Experts of a small language model.
Size: 17 layers, width 160, vocabulary 7633, 29.3M parameters.
Experts: 192 squared ReLU neurons an expert, 2 picks a token, a sigmoid router.
Training: a variant of Muon for the experts, 513M tokens, 7827 steps.
Below are experts of layer 6 (counted from 0) of a mixture-of-experts language model. Rows are named router (the router's row for the expert), down (a neuron's output weights, with its number) and show model dimensions 0-159. Each number is 200 + 40 x the weight over its row's rms, rounded and kept within 0 to 999.
After each expert's rows: a language model's description of what the expert responds to. This comes from a sample of Wikipedia text that the model never trained on.

# expert 10
router,217,167,191,266,232,312,260,161,207,230,200,130,166,185,112,222,231,201,178,216,166,157,191,259,126,167,207,176,114,206,208,212,206,69,187,222,190,165,251,198,307,291,172,202,189,205,246,166,230,201,228,160,179,150,263,251,193,294,233,229,217,136,236,267,221,144,201,184,204,203,208,224,229,208,228,186,232,187,252,193,227,217,104,181,197,195,183,217,204,191,250,208,158,168,202,198,129,197,246,185,179,249,225,149,190,168,174,160,230,198,180,190,223,236,202,204,195,204,151,218,145,214,162,285,163,170,204,159,210,226,210,264,225,226,270,209,206,151,212,153,196,259,155,194,131,250,158,189,190,209,237,124,209,184,181,276,191,231,201,159
down0,272,169,183,230,196,194,191,231,232,169,193,151,184,276,116,231,185,186,228,197,166,295,126,212,185,159,226,229,178,207,159,129,165,168,130,237,252,187,212,248,223,175,260,244,178,172,200,160,191,214,235,188,226,265,233,194,178,230,221,172,192,231,222,273,293,208,194,226,196,213,250,156,189,173,148,255,332,172,218,141,191,177,193,210,198,209,235,162,200,258,214,150,217,133,277,247,147,228,229,160,245,266,219,166,212,156,87,204,176,236,219,253,150,208,209,250,204,168,203,167,210,198,215,194,171,206,181,215,162,147,243,140,186,147,195,144,225,220,204,277,148,175,247,213,277,237,171,196,239,222,220,247,218,227,187,113,230,180,231,217
down1,192,155,246,157,141,176,176,174,128,196,210,186,117,205,175,187,209,248,166,272,184,214,208,218,151,179,273,157,188,196,159,194,219,180,177,201,156,152,249,173,205,177,164,201,250,250,168,220,224,211,213,173,175,192,250,204,161,203,162,264,184,221,266,218,226,236,240,244,269,182,216,162,213,193,210,186,238,182,174,161,179,179,168,274,277,177,138,155,268,226,257,196,169,255,195,266,276,183,182,206,199,173,167,281,216,221,160,256,294,213,159,173,178,128,284,200,179,219,223,233,216,170,222,219,205,124,242,302,185,162,291,191,189,204,197,197,237,199,173,185,189,230,194,205,162,167,347,132,235,186,228,185,232,154,179,212,280,224,216,193
Description: Pipe separators between cells in Wikipedia tables of sports results and statistics, plus semicolons, closing parentheses and line breaks in lists.

# expert 8
router,180,213,236,157,223,265,236,247,230,146,233,185,188,163,139,208,208,214,166,223,198,173,213,190,250,218,145,144,158,193,215,206,274,191,196,211,155,137,169,246,205,178,139,171,162,207,218,144,197,202,188,229,209,184,128,232,157,191,212,236,226,195,286,210,208,191,264,149,187,182,213,198,259,192,279,188,224,163,141,216,138,202,202,244,249,174,187,218,207,187,177,257,220,200,59,167,242,205,280,250,188,174,162,212,179,136,293,164,222,168,236,196,141,211,167,185,233,219,137,238,149,159,210,213,186,214,189,247,219,185,246,250,221,205,192,211,158,215,184,144,178,223,191,181,197,220,290,179,115,190,223,122,128,290,167,275,148,172,193,103
down0,248,101,260,170,185,113,209,209,238,145,232,210,161,155,236,237,212,287,187,214,222,155,180,160,187,183,231,174,59,199,204,140,194,269,222,235,182,192,213,226,258,214,181,195,192,194,162,207,174,230,136,210,178,169,234,129,230,192,222,180,163,265,196,240,165,274,192,165,158,177,247,215,123,142,182,186,133,202,168,215,260,224,208,217,168,201,145,227,134,202,162,152,232,205,173,237,221,201,162,135,180,212,138,218,207,231,151,144,231,230,246,210,264,195,219,155,172,199,223,217,262,180,231,151,180,216,186,197,203,293,184,206,160,232,232,145,162,227,235,206,201,188,171,273,221,202,239,158,287,189,327,243,216,241,211,238,189,195,189,207
down1,209,194,227,137,240,147,218,234,147,195,195,225,258,151,223,230,227,216,234,191,225,145,232,221,224,143,146,304,183,182,160,182,202,196,105,158,241,191,203,214,191,230,154,244,150,183,274,178,177,228,204,191,204,180,137,267,236,163,232,184,233,235,172,214,268,201,220,247,209,173,202,224,221,223,192,268,259,143,276,215,185,196,291,164,169,206,210,222,221,166,150,205,200,163,204,163,154,146,158,175,205,229,146,188,225,226,156,164,228,201,129,173,201,290,219,207,163,205,208,191,156,191,164,260,197,192,175,239,249,246,120,260,154,171,232,271,223,170,228,146,272,165,241,167,306,201,258,106,241,260,201,214,208,234,158,173,256,215,232,238
Description: Later pieces of Germanic, Slavic, Greek and other foreign names and terms, such as Theresien-st-adt, Freder-ik-sberg, Gorbache-v, plus endings like berg, ski, idae.

# expert 6
router,173,218,198,137,179,221,232,182,193,245,207,191,174,195,211,132,202,216,85,225,77,290,195,205,160,253,224,198,177,261,260,321,222,204,212,193,183,159,168,215,234,171,175,211,90,202,229,197,210,208,293,292,194,159,193,207,233,318,192,201,216,162,188,156,194,187,236,205,189,172,217,204,229,169,232,193,239,176,191,169,171,185,243,214,198,169,215,221,179,188,262,189,215,196,205,168,183,216,218,246,259,161,219,149,193,134,193,183,204,230,227,201,181,190,216,207,238,246,238,178,236,197,253,186,216,176,207,183,318,211,105,244,180,237,122,237,217,256,193,251,176,328,211,172,214,180,179,191,175,187,216,172,207,235,235,133,192,198,222,160
down0,193,160,259,198,188,230,210,126,224,160,229,245,241,223,207,244,203,232,239,237,284,226,253,168,146,189,155,228,192,149,208,176,215,274,279,224,226,182,201,208,181,195,135,197,87,192,260,202,127,244,243,229,189,197,160,189,216,200,169,244,181,179,170,176,238,228,134,246,214,176,235,219,151,236,144,201,168,230,233,309,187,216,213,211,142,193,230,261,167,268,109,211,226,122,189,220,203,170,114,226,187,166,218,268,300,134,202,192,222,180,179,209,206,172,151,268,194,187,195,113,204,206,195,195,225,156,212,216,176,143,166,207,224,115,208,223,267,181,182,179,199,267,192,205,272,206,205,178,208,183,153,168,284,188,182,136,187,197,203,231
down1,204,278,141,159,211,203,200,246,180,246,176,203,120,158,204,192,206,224,225,230,224,209,171,196,255,250,195,222,208,200,189,133,218,214,148,153,202,252,214,242,191,175,234,187,236,256,191,229,224,173,113,248,169,149,135,273,159,194,236,211,213,298,195,204,219,142,209,284,173,134,132,252,209,209,199,164,154,118,163,139,197,242,186,129,160,203,195,169,262,270,173,111,147,224,244,172,229,189,199,187,154,183,137,150,181,250,263,191,216,154,220,217,257,173,148,258,179,209,161,177,219,217,227,214,179,205,226,151,200,122,210,254,170,188,211,201,173,268,194,195,225,191,170,218,241,168,220,184,226,191,206,168,214,276,203,217,283,274,110,254
Description: Plural and noun-forming suffixes ending a word before of, and, in, such as fra-ctions, configur-ations, prote-ins; also nouns like population, species and the $ sign.

# expert 17
router,202,181,226,225,155,199,169,178,210,217,203,209,128,146,172,170,146,235,180,239,96,165,74,229,209,225,115,197,238,169,266,209,175,217,229,204,169,181,199,196,177,203,237,147,213,210,220,159,180,178,153,190,202,209,222,193,203,271,228,196,204,161,196,197,171,249,239,179,223,206,223,144,217,115,169,111,158,206,181,238,241,166,130,242,263,114,212,235,131,182,266,188,167,146,171,233,211,172,227,198,229,274,206,209,200,268,160,157,238,198,171,160,176,262,145,177,170,271,255,176,239,300,219,265,196,175,128,224,203,151,175,209,227,194,224,219,226,244,168,231,228,274,178,201,205,211,195,211,214,208,274,231,169,177,196,168,189,190,73,203
down0,162,186,136,260,186,145,226,222,276,216,250,219,237,132,176,210,138,282,143,322,155,166,187,254,188,238,142,142,247,167,180,174,169,243,185,254,209,199,138,197,155,186,195,178,177,194,194,216,243,202,235,198,214,203,157,189,203,210,72,116,295,171,178,136,232,198,211,251,271,210,229,166,220,147,194,152,213,188,193,175,229,212,173,167,150,212,164,163,267,232,147,207,185,201,235,182,240,202,215,191,233,167,222,214,169,229,225,155,241,185,246,149,253,199,204,190,180,142,217,171,242,196,177,175,207,180,182,244,209,171,203,205,171,155,258,209,189,149,191,199,171,180,133,266,149,216,229,256,204,294,169,206,146,258,221,194,253,249,248,279
down1,196,156,227,179,231,130,211,225,205,209,172,162,186,211,299,189,169,254,157,267,200,193,232,179,196,204,223,201,198,189,138,185,243,207,298,148,239,159,276,202,102,279,186,215,217,244,188,200,229,256,256,177,163,157,216,219,223,223,220,172,217,230,211,170,287,154,232,209,204,268,218,197,228,171,183,229,176,187,194,261,194,257,244,215,235,209,180,200,168,269,160,130,223,191,175,214,124,167,143,153,124,216,200,111,188,193,163,229,205,245,212,203,211,219,248,228,128,211,154,178,193,174,265,130,170,188,308,154,188,180,204,207,187,208,122,213,101,175,265,260,201,232,206,171,241,187,235,172,132,170,177,177,195,186,145,154,235,151,174,238
Description: Middle pieces of formal Latinate words and office titles in government or legal text, such as ins-ur-ance, app-eal, Labour, Secretary, Governor.

# expert 0
router,158,182,187,136,196,187,284,156,201,311,190,266,262,212,201,230,192,196,97,237,218,172,158,167,211,193,138,229,247,189,180,189,232,216,197,224,200,204,134,142,249,178,168,93,233,202,233,157,267,135,226,132,185,200,199,167,184,205,223,211,135,167,147,191,162,331,216,205,204,186,184,212,179,79,171,231,226,236,227,170,164,196,198,202,197,213,229,173,157,192,231,212,199,239,145,258,192,210,257,239,219,235,134,289,162,236,194,224,207,203,217,222,214,234,158,241,214,258,246,199,181,246,204,231,188,261,252,200,212,186,215,204,207,269,218,165,233,190,282,177,174,195,223,204,158,202,200,299,172,218,192,232,256,182,230,236,214,123,167,233
down0,212,136,266,193,175,208,198,198,164,201,233,221,201,151,229,168,172,285,119,244,143,191,156,204,227,234,191,112,212,217,184,158,158,188,224,222,212,157,194,203,121,190,155,210,184,202,267,209,226,243,205,176,253,198,183,231,168,235,203,200,224,213,207,159,213,233,153,181,171,216,252,170,185,269,218,213,194,139,178,167,203,159,226,212,163,217,151,201,204,189,160,209,147,191,287,125,272,182,247,202,225,206,211,147,176,181,249,198,193,149,82,235,215,189,166,225,190,210,184,265,130,113,202,150,274,177,144,238,209,252,218,243,227,145,196,209,302,257,254,237,152,266,213,197,210,182,242,114,182,255,157,240,224,219,132,167,172,269,153,152
down1,200,193,239,232,156,184,150,258,151,185,302,173,160,169,131,149,167,234,190,170,212,276,259,201,147,215,181,131,202,264,190,189,291,210,199,166,205,277,193,188,201,183,208,284,200,157,218,238,260,215,181,222,214,236,227,96,190,241,201,152,173,168,229,149,201,213,238,189,145,142,224,220,143,264,198,185,231,204,173,129,243,201,211,180,188,146,160,197,206,250,203,199,219,259,178,205,189,209,132,189,179,155,143,183,255,142,193,226,146,205,192,168,285,158,141,254,190,224,158,157,203,234,187,191,217,144,214,169,191,219,234,171,261,225,215,174,244,260,126,196,223,165,242,238,190,292,121,257,228,170,232,200,227,188,224,209,212,194,176,95
Description: Middle pieces of foreign or proper names and place words, such as Esc-al-ation, Macc-ab-i, Bundesweh-r, plus capitalized name starts such as Br, Hel, Al.

# expert 4
router,217,204,160,156,187,162,180,165,208,210,180,84,242,239,166,187,167,91,227,213,199,223,209,117,135,214,199,191,235,189,295,182,206,197,201,213,183,220,166,194,201,218,209,115,174,211,205,197,120,195,214,228,257,160,162,230,210,208,215,193,228,172,248,207,187,179,168,222,227,162,224,225,185,249,127,79,243,265,191,166,217,224,167,195,193,195,198,166,163,252,184,210,149,145,206,102,184,207,229,179,229,260,227,161,197,255,211,273,206,171,212,177,203,228,243,170,230,125,156,238,131,214,197,132,192,195,254,218,169,290,194,168,185,191,250,135,176,197,164,314,168,254,209,189,190,232,223,177,252,139,174,230,214,199,194,216,151,155,117,136
down0,176,194,131,253,178,151,269,220,256,224,181,264,193,210,206,165,197,225,184,208,244,206,247,257,194,182,188,258,250,228,275,228,227,244,250,148,202,224,216,220,234,188,241,147,214,166,188,262,243,243,196,142,250,155,209,250,215,113,173,183,258,179,190,214,196,237,214,182,190,157,137,259,207,191,113,155,205,196,232,206,193,144,180,144,181,254,199,233,223,203,274,289,121,226,185,266,144,145,151,151,175,190,156,191,235,189,174,188,263,240,144,246,147,251,182,242,182,206,143,246,198,209,215,179,205,246,142,206,173,217,208,233,129,213,216,240,160,254,198,200,259,131,203,245,223,182,248,161,298,146,236,200,148,130,235,206,190,220,184,261
down1,217,215,178,197,166,168,178,204,191,203,240,219,96,213,202,177,218,292,204,188,167,173,203,234,193,240,263,170,128,189,242,173,186,182,213,171,208,256,277,228,194,244,154,200,145,115,126,183,251,190,213,196,165,213,201,259,222,238,134,255,236,174,217,130,232,169,199,218,235,216,245,206,119,227,226,205,259,178,162,176,207,181,240,165,154,148,225,235,214,241,124,155,204,213,229,170,197,316,255,230,206,102,184,139,151,200,246,170,131,180,203,180,193,227,137,178,227,176,241,282,246,210,229,257,239,172,156,277,213,208,243,228,257,197,172,213,230,171,238,206,242,191,198,223,222,204,161,222,201,207,239,249,229,69,203,217,185,242,214,252
Description: Second pieces of names after Mc, M, C or P, such as McC-ar-ron, Mic-ro-soft, B-ac-illus; also name starts like Par, Mont, San.

# expert 20
router,205,207,164,124,87,219,195,185,208,239,215,184,178,208,254,222,195,195,150,115,152,149,157,262,237,173,196,178,223,205,218,183,148,180,209,212,179,244,251,203,181,247,201,191,186,263,243,205,190,201,159,213,192,174,169,209,264,263,237,166,178,202,227,171,186,201,215,209,205,175,212,161,127,138,234,174,290,192,250,219,164,155,204,233,268,225,191,250,235,201,199,205,266,234,196,173,138,220,225,210,110,176,228,135,156,139,187,219,276,246,192,198,190,144,215,170,188,223,272,193,197,130,274,127,206,293,114,206,238,191,90,227,199,185,203,208,200,251,174,234,176,221,225,221,97,264,205,189,193,188,219,215,211,201,300,196,169,211,197,131
down0,231,208,223,260,200,199,110,194,223,124,221,251,184,137,249,218,199,162,283,232,260,219,213,300,194,239,145,202,190,216,168,144,283,187,225,161,172,209,128,225,218,215,180,237,242,233,171,262,156,219,190,142,247,215,185,215,202,230,181,228,229,244,232,139,199,169,198,223,163,179,204,176,121,166,192,320,220,206,172,214,169,144,254,199,155,131,200,205,169,134,193,175,182,174,231,224,163,254,194,140,230,179,232,154,250,182,251,229,166,237,133,194,224,171,118,162,183,185,105,175,202,134,127,235,239,199,207,158,219,220,219,227,253,228,153,161,213,193,245,191,227,181,239,208,221,241,226,145,193,216,182,224,213,220,174,192,225,107,275,144
down1,207,196,165,156,184,222,135,202,235,192,170,217,171,173,169,192,190,220,243,243,184,199,203,140,180,161,268,145,199,166,208,126,193,252,159,253,188,188,162,191,165,189,201,212,237,218,189,203,155,166,224,218,113,184,198,199,244,242,228,177,237,236,196,163,201,152,225,205,148,172,206,215,213,234,225,201,163,178,133,221,178,242,247,202,283,133,197,238,160,185,195,148,201,251,269,154,179,228,81,201,189,265,137,174,210,243,258,206,229,135,223,182,222,206,249,289,149,254,208,148,243,188,183,161,205,250,144,275,185,265,227,153,255,187,193,225,172,173,104,190,137,268,226,123,229,256,135,195,258,136,126,164,169,159,199,181,206,256,196,149
Description: Articles, quantifiers and adverbs inside sentences, such as the, a, first, not, also, two, other, and the ly of clos-ely.

# expert 16
router,215,231,139,212,253,224,289,243,185,241,167,209,213,286,138,194,216,181,227,217,181,205,165,244,217,254,180,174,147,165,178,230,147,209,174,211,136,220,140,180,182,220,270,209,140,213,152,225,221,203,176,213,276,207,164,186,173,191,215,173,115,189,125,217,178,176,193,211,175,230,225,173,155,135,238,211,226,242,190,191,248,186,222,185,203,220,232,208,171,206,212,208,140,214,90,230,129,221,196,171,273,227,213,226,152,177,214,281,205,201,188,259,219,148,138,228,238,178,125,232,267,145,188,224,201,227,227,188,184,226,271,293,236,187,237,130,223,134,299,210,201,124,170,229,289,185,142,158,164,204,185,194,228,264,216,161,191,210,241,250
down0,191,180,192,279,165,215,187,210,201,161,220,128,192,151,176,239,203,196,202,218,156,196,212,199,183,263,225,69,187,179,202,171,217,156,302,195,285,141,237,187,251,236,226,283,180,232,181,216,197,221,178,266,177,150,211,137,201,157,256,201,156,243,224,207,251,173,168,259,232,245,225,196,185,194,197,228,206,201,252,216,242,179,203,213,196,267,195,197,153,113,212,184,140,237,221,193,224,204,208,208,131,170,199,264,144,218,255,203,194,190,172,216,188,171,200,225,200,235,214,107,255,185,240,199,225,191,228,209,129,222,164,197,169,92,183,206,141,152,185,299,263,181,204,244,204,121,240,262,189,278,176,269,269,199,177,228,240,202,157,179
down1,212,145,195,171,231,223,286,178,187,193,215,218,229,226,148,224,272,208,183,193,196,204,179,221,191,180,164,207,180,151,252,216,286,161,177,221,113,166,150,216,125,269,273,186,169,246,229,210,110,205,201,204,200,246,207,173,201,208,220,200,167,227,173,187,200,228,219,219,189,188,202,255,219,251,238,272,201,189,221,247,158,186,167,262,281,238,222,224,229,260,224,115,215,122,314,179,210,286,195,173,156,248,212,260,172,176,233,246,236,176,218,211,115,222,226,288,184,281,192,206,189,222,180,268,171,232,201,231,207,108,180,154,192,196,175,215,134,193,196,168,274,177,219,171,204,193,109,186,211,167,161,254,192,186,210,227,229,253,161,149
Description: Pieces of personal names and surnames in credits, lists and biographies, such as Hah-n, Gri-ff-in, Wal-d-o, plus first names like Rob, Jack, William.

# expert 23
router,220,242,210,198,263,226,290,225,203,208,186,111,193,220,211,196,212,179,143,230,73,162,186,221,204,203,125,189,234,218,191,219,197,200,178,193,181,171,222,198,161,254,246,144,243,253,234,192,226,193,156,101,209,150,135,180,210,263,258,212,195,191,173,204,167,174,236,157,183,230,207,215,167,202,224,119,311,164,199,192,198,180,209,199,185,199,140,226,228,209,220,272,175,232,107,240,151,246,197,215,239,192,196,261,216,181,230,241,158,164,146,273,207,220,186,163,242,287,127,183,222,171,220,271,186,193,142,212,185,197,221,218,221,221,169,236,203,256,240,198,237,176,222,196,256,201,209,117,193,174,293,189,238,259,265,287,200,240,172,239
down0,262,234,164,250,130,188,225,243,147,198,213,215,198,201,183,189,211,251,181,263,257,211,279,192,236,212,181,245,145,197,171,183,208,178,170,235,222,207,175,190,192,188,181,241,198,159,221,195,256,220,168,242,183,182,198,236,213,190,231,161,161,281,229,205,157,134,248,145,216,168,278,177,169,162,178,188,185,226,160,254,260,214,124,244,75,176,187,207,179,205,177,222,156,254,212,129,262,210,246,238,169,239,179,201,277,154,201,199,140,201,186,181,258,234,181,167,176,267,300,244,227,175,186,263,257,180,254,281,203,218,191,177,264,138,184,135,239,179,167,211,195,130,222,151,167,170,158,159,264,178,141,265,219,250,250,164,230,217,241,209
down1,201,253,213,136,131,177,205,195,198,236,240,276,134,203,231,163,149,183,241,215,282,201,196,173,198,140,229,176,233,185,128,204,140,127,214,173,124,161,163,195,194,145,209,251,230,188,146,192,178,161,225,186,164,225,137,170,176,221,236,243,150,217,198,109,249,241,153,176,173,214,128,162,201,212,209,178,254,125,245,195,185,151,245,192,169,214,210,205,194,213,131,195,198,248,206,248,176,193,228,285,231,127,191,201,217,259,205,225,118,227,177,250,216,159,175,208,235,147,193,163,224,220,221,274,260,195,189,243,213,219,177,202,147,191,295,198,219,175,193,135,156,281,215,158,253,257,292,219,180,237,218,198,188,237,246,127,203,200,227,262
Description: Personal pronouns he, his, she, her, who and nationality adjectives such as American, British, Israel-i, in biographical and political text.

# expert 19
router,208,217,184,133,104,237,168,163,195,231,207,175,82,182,235,231,138,211,225,236,134,185,183,195,133,193,227,98,112,177,175,205,108,214,187,212,193,197,219,155,248,226,213,214,193,193,246,163,230,176,208,191,250,144,168,184,189,176,190,224,206,195,248,214,193,287,215,204,210,202,217,177,181,177,164,221,237,241,225,186,159,217,109,189,168,179,201,118,171,215,202,227,194,169,176,124,200,207,184,180,250,275,214,249,212,179,185,253,181,203,198,239,208,276,221,220,213,212,121,188,226,296,225,245,171,183,165,183,216,201,191,236,196,176,229,244,202,260,279,282,176,190,133,229,156,161,141,255,170,196,167,239,179,213,219,157,171,80,211,276
down0,251,207,158,205,194,157,147,260,217,225,191,186,239,186,171,247,195,195,274,207,199,218,154,259,238,136,162,270,145,223,222,244,188,222,161,140,257,242,191,212,202,220,242,257,274,196,195,184,209,297,121,220,245,243,213,212,148,223,288,191,294,244,175,220,192,217,160,139,200,263,170,185,277,202,122,170,223,225,243,216,189,212,226,195,212,174,124,144,202,202,201,266,173,146,195,267,186,204,223,149,138,168,200,198,238,225,202,295,187,186,197,186,229,201,200,201,166,200,216,162,63,145,110,216,236,199,206,201,147,172,246,129,202,217,155,194,153,217,171,161,212,147,193,249,194,154,237,172,162,215,245,197,198,197,222,190,148,173,238,218
down1,174,156,182,142,268,187,205,223,205,223,196,226,174,231,215,226,224,222,266,193,206,187,205,188,218,174,134,181,227,243,145,174,237,261,178,221,177,274,128,224,145,173,231,249,225,177,202,255,236,242,198,228,176,188,179,181,189,182,141,169,205,187,286,224,165,199,202,256,208,203,184,204,251,265,187,191,270,142,274,193,129,227,192,195,255,218,160,321,237,137,205,143,146,231,205,227,227,170,177,214,236,173,224,150,162,272,220,255,113,177,167,152,185,175,156,289,211,135,244,175,204,204,220,195,136,240,242,168,206,238,214,176,180,206,186,254,198,204,198,166,264,187,140,251,229,217,143,290,244,157,185,197,226,142,149,167,242,212,218,93
Description: Periods ending sentences or abbreviations, often fused to a word ending, plus line breaks and table pipes, such as cells., Art., Inc.

# expert 22
router,164,202,201,116,212,175,232,266,203,177,171,231,203,186,272,203,157,185,75,194,181,208,160,205,150,222,221,198,131,194,198,176,239,178,218,237,155,149,206,206,237,185,193,240,156,209,178,132,177,197,231,195,158,209,210,200,225,178,184,193,221,129,224,182,188,158,178,173,168,183,210,192,205,122,204,176,195,261,184,221,145,197,172,231,163,230,235,199,232,153,141,219,174,220,128,142,211,216,185,234,181,182,186,137,217,143,299,231,248,225,145,192,165,284,168,174,200,169,125,178,133,272,187,222,211,231,221,134,293,272,212,227,205,211,190,106,187,227,154,187,127,178,215,205,123,121,304,174,215,130,237,185,276,208,184,251,169,202,238,200
down0,121,215,205,219,196,189,232,187,191,219,280,201,229,207,128,142,184,238,219,168,160,228,180,168,239,151,199,183,182,191,200,210,170,221,244,157,125,254,229,225,118,174,238,221,114,97,181,198,187,194,203,200,130,216,237,204,284,205,175,96,241,206,217,192,203,182,174,256,120,220,248,150,168,253,181,192,200,192,188,203,203,161,219,210,195,158,232,202,190,215,220,146,179,206,134,137,149,199,205,190,234,210,154,124,229,223,189,292,191,208,140,225,193,158,180,208,188,217,115,202,132,264,183,258,185,186,216,170,121,159,233,140,232,143,227,159,156,248,225,283,226,217,243,194,242,192,287,125,143,169,208,213,209,124,223,221,209,162,170,199
down1,182,203,194,190,220,186,182,202,236,250,289,207,241,222,249,278,205,149,151,166,185,209,159,223,187,290,151,182,254,176,178,169,156,201,247,232,241,249,152,233,145,204,196,204,174,223,146,165,158,144,177,199,194,200,200,260,165,226,176,185,192,190,250,154,129,230,178,231,268,173,248,214,193,147,200,230,227,218,187,229,205,199,264,208,145,244,246,207,195,275,215,149,270,248,217,170,185,238,253,263,241,272,242,191,186,122,205,246,270,185,242,209,277,213,239,153,159,239,211,248,148,183,305,149,276,254,237,173,178,197,215,192,188,199,200,234,114,200,170,206,230,237,259,146,251,261,212,139,204,198,235,199,188,282,177,181,235,156,247,168
Description: Final vowel pieces ending country names and foreign words, often in tables or before a comma, such as Namib-ia, nob-le, protot-y-pe, Tout-a.

# expert 1
router,125,143,186,179,202,268,207,187,204,240,203,220,249,145,214,126,222,203,169,172,181,214,204,110,89,260,227,180,207,131,162,182,162,81,212,247,215,96,186,201,220,187,149,214,194,286,178,202,231,195,215,182,187,151,218,200,191,202,240,167,161,206,216,167,197,273,190,211,208,224,223,175,164,179,199,188,257,206,203,212,237,263,201,169,264,184,187,261,172,183,215,324,280,195,214,191,168,225,231,183,217,191,214,290,178,202,202,225,219,258,198,246,219,252,205,170,190,173,194,240,230,179,234,240,202,231,141,158,233,177,264,214,171,159,264,247,237,234,216,202,137,305,158,195,232,185,219,176,212,203,183,110,127,193,220,242,184,239,198,260
down0,245,202,232,184,187,229,226,236,193,196,198,235,229,174,146,237,182,284,127,250,175,165,282,231,184,203,268,185,226,171,159,161,174,215,121,218,175,173,205,175,220,195,170,243,183,170,209,236,191,251,255,240,130,267,178,206,202,176,161,240,229,185,104,261,197,235,214,193,160,147,162,156,200,195,221,184,275,174,122,264,193,184,220,207,258,246,201,127,208,265,161,181,191,231,151,171,216,212,298,241,239,156,205,187,243,202,137,228,171,157,165,209,224,226,171,292,183,245,205,229,178,145,221,205,220,144,188,178,194,171,233,267,115,211,205,227,150,129,152,203,207,283,186,134,216,216,146,174,250,260,168,170,229,269,168,129,234,215,230,209
down1,256,235,195,154,172,190,196,205,272,211,215,167,209,209,203,245,183,182,201,296,192,228,180,202,282,222,219,202,214,180,207,268,165,189,234,105,128,151,108,239,182,205,231,305,236,192,99,135,210,166,221,230,244,232,228,201,260,255,182,147,201,191,197,248,248,259,196,195,214,144,216,150,184,232,270,112,201,244,230,140,193,255,172,154,227,171,189,235,215,161,181,187,190,243,257,169,242,217,246,167,246,170,251,226,239,196,167,247,193,214,317,242,254,232,245,219,197,200,226,110,152,172,189,229,139,170,211,207,245,186,158,212,211,205,215,177,204,253,142,173,209,152,190,274,197,202,172,174,182,212,248,225,187,254,210,167,188,129,205,191
Description: Closing parentheses, quotes and pipe separators in tables and lists, often after numbers, such as 115.9), (aged 69), | cells.

# expert 7
router,220,189,127,186,224,206,209,155,204,215,142,120,169,182,165,213,175,204,208,140,265,255,198,119,173,187,150,187,177,147,195,191,210,220,230,191,215,187,211,198,247,193,207,163,259,204,153,203,211,190,168,164,275,187,156,210,196,192,204,216,183,209,166,174,202,267,213,151,213,145,190,186,192,205,150,215,165,153,173,185,234,194,212,142,122,256,205,160,186,210,225,197,256,176,243,187,215,329,325,270,184,240,169,290,202,205,212,218,110,162,260,241,205,150,225,213,176,154,194,300,167,184,201,196,189,216,215,177,283,241,205,274,175,181,154,178,125,173,270,168,216,145,145,177,178,172,206,176,150,225,169,111,205,196,151,212,182,201,127,134
down0,230,168,221,146,155,266,226,290,121,174,143,217,266,169,191,151,180,222,251,276,141,211,190,240,270,184,211,163,192,193,182,262,265,185,158,253,185,188,173,205,176,175,228,180,323,198,217,206,207,107,224,191,238,259,231,231,126,232,208,183,238,179,201,256,212,230,177,176,194,204,256,214,193,221,154,247,241,281,202,192,250,195,197,212,204,201,202,169,136,177,199,190,200,225,167,221,132,188,270,230,140,221,211,226,219,175,213,218,207,235,202,165,169,135,188,192,144,267,218,179,253,200,203,188,223,196,210,160,187,140,168,129,133,249,248,177,232,210,239,246,228,168,205,196,156,194,243,81,270,310,229,159,187,203,188,194,186,181,215,258
down1,214,235,204,224,216,114,246,182,170,163,230,209,216,213,128,190,205,244,137,260,257,173,225,230,237,225,224,214,214,206,220,168,161,131,182,212,191,213,290,226,159,157,252,181,202,221,175,179,169,190,150,180,155,194,167,267,213,196,309,200,280,132,220,194,206,138,219,206,103,146,204,241,197,98,162,234,201,247,178,194,208,242,170,146,166,196,149,233,216,195,227,220,208,233,184,263,204,154,214,175,236,216,194,227,246,201,182,230,293,183,221,145,183,185,198,194,178,190,274,194,182,286,183,218,192,115,201,215,205,180,188,102,253,194,148,228,198,119,186,189,184,204,241,308,182,184,132,174,182,237,151,205,204,142,155,216,272,150,189,159
Description: Letters and pieces inside French, Spanish, Portuguese and other non-English proper names, often in lists and tables, such as Lé-c-ocodi, Que-z-on, Gué-rin.

# expert 9
router,190,220,165,146,168,214,146,223,203,283,130,200,133,221,287,208,132,181,197,190,132,172,200,284,164,175,216,159,181,258,186,199,138,192,179,184,192,191,280,121,222,236,190,161,209,218,239,204,192,203,278,250,196,212,172,137,196,226,214,133,151,213,262,179,157,308,195,242,213,225,202,214,194,161,210,196,182,220,137,186,248,132,106,176,255,150,143,211,155,193,185,236,217,235,157,202,196,201,217,183,257,207,170,194,173,210,210,184,189,193,192,214,230,246,234,205,200,193,111,177,156,244,276,268,236,198,238,208,278,174,136,257,182,272,226,224,196,231,184,206,143,157,213,240,184,129,145,224,201,195,204,264,194,202,96,208,160,232,194,237
down0,227,216,197,154,232,227,206,200,227,210,229,161,264,159,155,190,181,175,161,217,167,285,188,177,253,186,175,257,167,236,238,201,242,308,179,97,235,169,227,208,192,227,140,207,172,176,203,205,236,243,223,163,165,217,217,152,241,195,250,244,221,244,208,264,130,211,207,214,245,239,233,238,218,269,177,200,167,245,219,273,152,113,169,207,215,181,239,159,161,191,152,172,115,237,176,191,118,195,227,184,232,192,279,148,195,215,150,274,186,174,231,230,155,221,258,292,217,141,168,163,254,166,157,184,197,186,217,253,257,202,262,212,154,239,199,239,201,249,215,222,209,166,195,181,153,130,282,268,171,214,201,156,205,165,220,208,163,153,257,153
down1,156,254,253,201,173,216,204,243,204,164,190,141,252,148,217,196,177,227,139,216,249,243,174,189,194,267,215,140,221,210,183,228,228,201,195,111,204,272,198,210,226,238,200,243,133,271,178,243,165,146,181,138,219,192,204,241,185,193,236,232,198,182,153,164,222,251,63,196,199,254,148,238,230,182,197,179,185,161,182,248,194,277,191,149,170,224,237,203,183,158,188,273,128,296,126,161,244,233,219,180,222,229,204,150,182,253,162,248,285,227,181,201,229,192,216,228,209,282,211,135,186,198,224,177,156,145,244,251,196,155,250,225,158,236,259,212,184,168,167,158,216,171,238,188,259,169,145,187,217,171,145,182,221,294,188,234,243,226,237,191
Description: Direction and place-name words like North, West, East, New, Port, plus middle pieces of names, such as D-est-ruction, Pr-est-on.